Weights of a small mixture-of-experts language model, trained from scratch on English Wikipedia.
Size: 10 layers, width 256, 50.2M parameters.
Experts: 16 experts in each of 5 layers, 448 squared ReLU neurons an expert, 1 pick a token.
Training: a variant of Adam for the experts, 369M tokens.
Below are experts of layer 7 (counted from 0) of a mixture-of-experts language model. Rows are named router (the router's row for the expert), down (a neuron's output weights, with its number) and show model dimensions 0-255. Each number is 500 + 25 x the weight over its row's rms, rounded and kept within 0 to 999. Numbers have three digits each.
Before each expert's rows: "comes before" lists some tokens at least twice as common just after its tokens as in all text. This comes from a sample of Wikipedia text that the model never trained on. Tokens count by the router's weight.

# expert 4
comes before: " ", " S", " K", " T", " D", " B"
router:440437499561487497506503521488511482527475480500529496506526542479533476510497474529524545509471513544499514522534512508512484498525501505517517496473485475503452536469474508497461503471485498526499490493496487444511492498529517452555537501496498487499499528506477436506481535480517499468518478512493526503535500508539491475567499489480472492493522513547536491482507533461472468490481500496478486500491520511505465470477505522512500469460479479491523508474509460498525544485547502468509490455484480494467486498521496480474523544489489539496469483506535516499538517473484498523555474517505473514468550472490451497459473526510505516502482528475504455543513500468478499478501502501489443484469528502477507501517492451492447469462501440506497515508487498519492483500541467
down3:507493464544516505494481472498513535506491498519492539503480521509520500468487496491521518484522494494468539476460477482478495554492478487494489486480462505490546491461455487501522498547514522516497487501522479525453483505490496479529519514521545511503529487519520495490509558494507472473510486509504518490506485522469451475493498500493496528519534491476514433523481481484512541509486546520539486538472465486465527561525520498481472528465470461511432507494514532486467498519505475495503482476478490515474524480436497479444479513478477518480522531502505508542517510494499502483480509528501482479498470490481479496515474531437518526546521511487491535481560475505494530528547468484473469466499490486531484490469508454485528467516485525509529511485452465469533554475474526
down4:454500506534509554479507512461547511499478493493522516511512506501513541519507451531471492515527512511513504510470515502459482497514503500549474471498513525437460493508503480447500531531510543494462508513579501458512487486462535533479533491507546509511556525485495485484507476483473503497535512520502501466565470512518514506498492503522457514507519522549513532483475493504482493504503486463518475558483504500511498490525488497522478483469481480500526505467536505483487476455511521511534476474517507491506450490519549497471463535492495500511514505495497528503502523535537501519505533522529482488452497519510492508476523489529465539496546478544479501529503497508443437469508525443535503507478469543494489498486483478513512473482533504504501434512508534499524497492531500

# expert 8
comes before: "0", " The", " In", " He", " It", " This"
router:467509513474479542487502503499486499525501477500514508473529533502505506534471496556512508519534471473512495485469452482501501505517490470490510518508489540456501513509535456507461486467496481532510563494493481516494514497516535492520448485480469507514471509522467464531569514475491495471522510531518495470519467533472476459465501478494456476524454515491499500487495494546459453535527455466467530505534501521523479523538468485525522531499457515459449463536509505473519505497517466494519547488443516511472476501502541530543486504492501480492482523513508530474485512506510527511535465514458506473469473488507539526526524507490508502493478488499521479490497495482489491469519528480523446497495486469538495468484485522490503516495457468467526539520486470542463497452510506
down3:530493525505497488469497491534507482489470479483480510499488507507494465481493490482491441505449513564502518489470482506478507470494494487519501499502509469514485482492499466509475497530547537526547431520517499515540505491486491564504500484516473530446504450527533445510533488526481556548495479512483514515509482469504486519475497503528486512470511510516538469508502554515454506468471506474510489488495466492475518542538518516488501559540495535462449486489491520501473474486502493556476495506516491526512528506495508509471491497508528485503517472507518529543478477516476475479546476484470483544520478510488512507493547534491458503498508480463511516508534533521493528531475524487535519549516513522488504547490467491475528476467511511482471505526468485488481473439533473
down4:488500523521486511482499537527464514497540558493487456544509497555507500495494485471533532514502498516529501535501529503518546539533499541459503482539480484470531494522477507484523555466490497448505515480520474483528509509521573492485507479525470483507507458503499470498488492560458513485466491473513522499468481462497478491523537517512507478536526488492499511523470495477491518473556462517504520535507496478521524488526533489498471466474459522480480540498489531511490480490463512486449473508528510498502524495518490499521551452538511531495513516502493491448507499504531426457506559499494522491521473522471497506531490517517467543503499483528522460475506511512504494484496547476511500491532522483505482475497470502521497499512466504484519485484528535521468513528513433

# expert 15
comes before: "4", "5", "6", "3", "7", ":"
router:493536495475496483485556536522506535479483502553493477496504494519502518515462483431474513456478517512479461493503474500550497507535522473502504502527528481506478468512516457428497501482488506458486513517463475471493512481513470478502495532474506513486463509487463509481492536499528489531527470506486526551475478492496492517509503483468511523511465468500482442522474503529467524498533557484524500455511553548538514491518482473492520517497525513484510472457456476542518510530520507504477477492495470486500501497527519476482481495498498517472470502479464512497498511491478435531503524492521544513517474470521510503519465464517489514497497486473470526556487450454520506507485536495479483491459507477502483476541495510543534474501562498481507461475500527498510486450478509
down0:493505502494524475534493531521495504497547509484496491546456531509482492496456528529545509461489484483444490498494497487520479513525487476474553503475496528503499497474476494506477500478515483482505523485478530474494507520519516494480472482443491461517445516520524468541495491510486457482456544499487467524490512470465533518510514514466524519486450502478486501453527469495495511499481473529482437504458517529498446504529581479545467499484489480449507475494482487497513542461495501486495505533464510454513507489514509478473499508561435502486532483518504506540479552533532516478461487537544488537534520488519481473548450489512497497488510498520504509495539523481502531480485511492484522504492465512488530495511490490533504477516494499494489506493494513459518506447493526
down1:519509523463506453509481502495485500508499521491525466504510500474496530494492482512510510473465455515508517464494525527488505473501518497518465542499546490450486473557537492487534516519469506525456523520522484485500516482545537510491524495512489499514492484526474509526488511465512521466513493499485539519532466451488498481496522513534508497543477462495536527460550478430445487535487519509514530497481527529474459487474492498493491527504532489473503505496502465502503485491500504464500496514517480481528498493463450476467474500448538514508475515511470461522526500479540494471523512492529502460509501529507508520528481494492490560517524528499483503485531563495449515487519503513519446474470490506527509445478504453522492479536523461462474439485496482533536518472528528

# expert 3
comes before: "3", "1", "2", "4", "5", "8"
router:537493491508498487493518522511507481539475520459516494490484445518514454503522478511460517484516493517485458508476512481498496537559491541527468470437523462499552510489529508523482457535481461544489491529468499483513515494536537499525559486498534487523494468506489470513504497555485515534449478514472519508483514540459477539479498510537498491489485507529514494469523502456484533505515490480466529476501471520473528519529468510480551519513467514517509478523471472528530483499513470502478484455503483507502538497489493507511507456491489507492519526528512493510494494480481512526509478482513540509521499489508499467508519468510552517456494519468454553540517507525502525486528500539455501541518479540509507516491462485536475461523489482489510475464475524465458464499460506
down0:522480510511514492570488497507448514560513530493503467535502495527516517498455499450519499511506500486451514508499516466484472502537513484475457482569482488503512478451470467525536523515450547480521531521473488520476500494479507471476496498525488503523485512482520451490500520534503530476502472502511474480498506495484561463475525524572481490516498444525544482488508516509491520497487493505529495493510530533468453495464523500506520481531498506497511486485487510501513484522533541468454451521429515512522498452535494501503481500496506491505516496486462493493487510485504449520486456512472479480528491516491484478549518483512513489561505495551495529505442509499481500520492528475477511581483517494514499497512500507512524480506547493501511515458534487495484495495501497
down1:475516535479486498467518510481468478505499485459517540524486533511461483519467474542525518480509525480494482506513513473477511456485534474478511477494519534519528482483522487488503501535559519560466539525489472467481496486489533492495489533551460507521502501499485506509542505465455477482438508556495578488480523472482529489539499525466485493490444498496452540507514505483509506500466526513512475529501494477524482508506518518472535525491481498517467474497534456488521513457518484481514476486512466477473512455475516456489457516483483543503486471474510505507543535525493473486497480480487514497462541517501476475467512443527489497498519522490493526499524504504510517522500471518473484533515509516502547482541511529526546486541527501483528493512523483502496433481492514

# expert 7
comes before: " the", " a", " be", " his", " their", " its"
router:459504554496483526514490482492496461533483497504494492490493469523520546506485517526499518496490532512512468541438510489441535501491504502507562517526488514487483528460478553473476485536517485503478531522533488467454544501494477529500535467516498498461520518538526486503522507514483497496477500516489461466519481484477499505466516523543514489450549541485505521498504519570470520512469509512469499485480475471483502483499488456520539505539489477507484519525505483476510489476476478481496476473514455493545523516537499482505535541490529507509516486515515468545501446511543525452483523488497483501519498516502525528529537542460474514516476522463491479493473462514466529517523500439503514471526503499490528498513510500501491490498562471478489450519457511493501473528488482
down3:462501495513457518499510502479561461473556474461524502474498495511453518482465544483488532521501506482479564498497501488546469473472536545503506489505486536507523534486504545470476507451485477439542486501499527513504510490513489508502511473552463557520508540476504490520484499496470498502454525493484462501516501523526497499556512503498523498519489530544485506472482452528482481493495470518469508484498528501487512525505494483541517495523498505520495473500512495512503524486509479538523506559513495526452489475514510502529457483500477492485491511497504488516484513490540517479485491482500478465537507502501516539497527464500501502436524547519509507464543554506513510529499501522496494552466480531507500525479505537522496503478481536474488461511543462466544447544514502
down4:423502485514489541527536472483520459557519484472493496518508535470522514484531489502502520510510474494517517450460526518508481507486493548535517467483517521505518483493510515524489501490516509504500480505437509415492476489474537479508501514483488531509496469496487514551472485488499504540522470527498472499518538464532513527521527497475500485472530461491430482503553487492468475472474485484490538518476480517507526521504484506491482481458502500516516527478523521498477558507518551473501537451491514479464470489519541501501496534463482502509479496499507522525509527508493518475546539515505511537477496496539479534484483508529494464505471506489454503509462527481530481516523448527514518536453530507493484494496489517539473530453503503509485520494512519466524482520506449

# expert 1
comes before: "|", "-", "==", " ", "The", "==="
router:510454516509478513458519510496508517499520504487496537494477503481463497532504496541507482514477506528545492497558497536473474539501501473505495485492480511477536461518530465499474515488496569433447490521496485533504480515493499473470493518492508487457503487496471529487503495520452501505472547484498474467494483472529524544484523513525518520542502509551488503496474496494495490461526479498546468505529480500496499591545511511483444458503549526503523494497464494483483495455471511540463471482496521533487510537486491467475501568519508484528517470468515512505500470513527503498550515522495495526516511531511533523517511488523478521500514532535507491479523463507484507448460500480530490506486528560528527495459502474493488464501500498466500490488508468525472522490524494
down3:498522509469525502489503519468449522491485492520485478486516495466437502462508509522496456473532539543508507527515518500458487567476521469465535492517523497488557490482470545472559547469490478527455483518500500443497544510508440466518461497454468493492478493482478478514446468510485482491565472493439496492547467537496492511486529538529477485498452497481505540506512486514493476473495486491531511489481505514496513528481476501516509496458503510518532470492512503486484490483462492480507500496538483507496507507472520511488445545538483483501497525492510467464458506478522511442464459510474518490454471526500492474489493505506525510511515479490513474497519482485504534495488493504473529526498479508517491507485503489545505502488497510477518512445534454492515522479491508
down4:444501492508505475512490493504541493504470530467502517524523513455537487459522530532507555503446460489540483468539439480538493504509515520512533486520530520463497515474523584471485512516473480518518528520522505484478499490476492515516486520504560529510491475499509496487517560518547510477488522513518505461476524492498534471553467508538537533482495564504474499491534494486482527513512522468554472497523504497463494504513539494525519492498549501515455490521516538525482536479524494469479517492458517490474476543513504513482543518472513541501471541505501510457510544499513507500495494474518450490492490496499508490503503493484511489506456534559482486532464521497509464503481478502513492489496498515481507507524470486467482502519518466509492460454496510523475531493477508

# expert 6
comes before: "1", "2", "9", "3", "5", "4"
router:524483495475507463506488490507483499509455537512477484475508464523493490508474462547524478477502481473489510488480524536520510540522474538477499525519493504513504481502476471540515516552459471519510491505504462444500487465510496521485471522512521505516524518480452494443517516474510483476494463467504519457515499524499504473488525494489485506504472502513526501509505470499546511519526512502487448487520495489478532497541476535467518547539501480510520510501529449466501467516520475491494486509537503489483509477517491498521501487488505467495479492455514532516480489458499527445509481473539497530548460493507454459482514463490494526461518486492507433444539544503518512524448494545495484557473518458509490472510513517528499525564477492507513534461515502490533528476524456
down0:507505487473526462501530512511502505457494477487507526486503465486494473513507517512498542468454512534468523494527506485486506489518486488531489538467554504497495467494488526538486507480482425503480494499486488506501488515547499536506498503481516524518476503496500517475434423511544512530495497480487488484478490501463515477515497502517494482546491492476510439517504504563496488517452465499482509450472517535470491484510466516544549473514489503501488514500532492509484495490510482496472465499485482481537483523505513553501480514477496475520461493494453522484505514560541520452509495493488463530475553521490515508477508524479508510477537427512479544517496502491524493549491526476496529503514516514509447563519446520509488502518517522483502485519486491459494492501564483
down1:535499476534473496509519490508495478532519470489496500498489465540514502475503508519462505464505507488533481516478476456477483523524471494529531511520545516493498474463529492523470526468549488513444502505499571477519473429506466508487469510501495507525485477533534502491470494495539507502517497504489493510500480514510525508475503477477491455520504529475466506507503452458500454516504495498511538522469509474541522526499508516510557478498470484492507496465464535451563482523469466537509513518518497505530530507503469513511479491502543530540525505516528453553531516554534507515559482467490499508482452485474468485554488521481449474489472521478509465522456465502484495494523486518533506514479487487492491461494496516469527502484479463528489504467483485519494531495478476

# expert 9
comes before: " |", " ", "–", ";", ")", "SA"
router:510516491533485517467465524527491504502465513537501478519468519513474461491511493472470451537541502541500510534543523481506480546482449517497495474439491521483472471482488540500476489499458493502527476507482482478480488528484546503486509472513518513506489524482488523508478476515495480506522441487503541539545460523552506498476514498486561520471484538500488493507531490499495554508478482486552484467514525512440472501446523550543544493515543502495534488463515486478496505487487530482497454487511474485455474466525459496495500465536461554488476490487498536488509480543447497494507490482529483522515503490488513509507501462491492492492511516513519500505498534546474528505524516508491476518521499496513523459512510502515485457512492529507517527512551485516516495552533527
down0:485505505467509509501509541525467525529486500480546506517531536533463494542528503551510503448496449504477524498538538490502533488481524448509529508468519513473548492492543542515506504527456499480535486554534485498495479466529510520488478497492472498521471499489528471504494492495471559487546470507487458483501492479518508498522526521477528461466466484497461496466506503501518498503492495493432501496522489483533479485498451509540470511570465504469543513516500485493508500525513459490484459539495530500497514510522485483513507506484477512474494526467510508471486509490512490494535511463450507524522501480496507491508496520512524546480552482518523517483456487506485518532507458494527497471456507467488491575474515491508523476514440460511476507490499532486484472520526481
down1:488552534551492487469506510503527500506487494412479498476477472525495511511482472545522520546499495555478542527503524464473513492553494522522497478475544525491472517513534504492423520540522500456546521520501502462463491553471515526501518480530455440470530531494480508485489539547533519491515465478495489453510493478491472509532499508480490492471507529512476493471510499510471506474519488509482500500502460517542563515511491470528503494500449506506494489482498510455521501506485513430502521490466508533507486518446516502495448518503473505513511499505504502467514475501470497526512525536478482498525508515517521511484473540500491509483493454490504539500550539498458528509523502485506491469465519515523465485539490484485518507492520508501506470505483531496514508504505484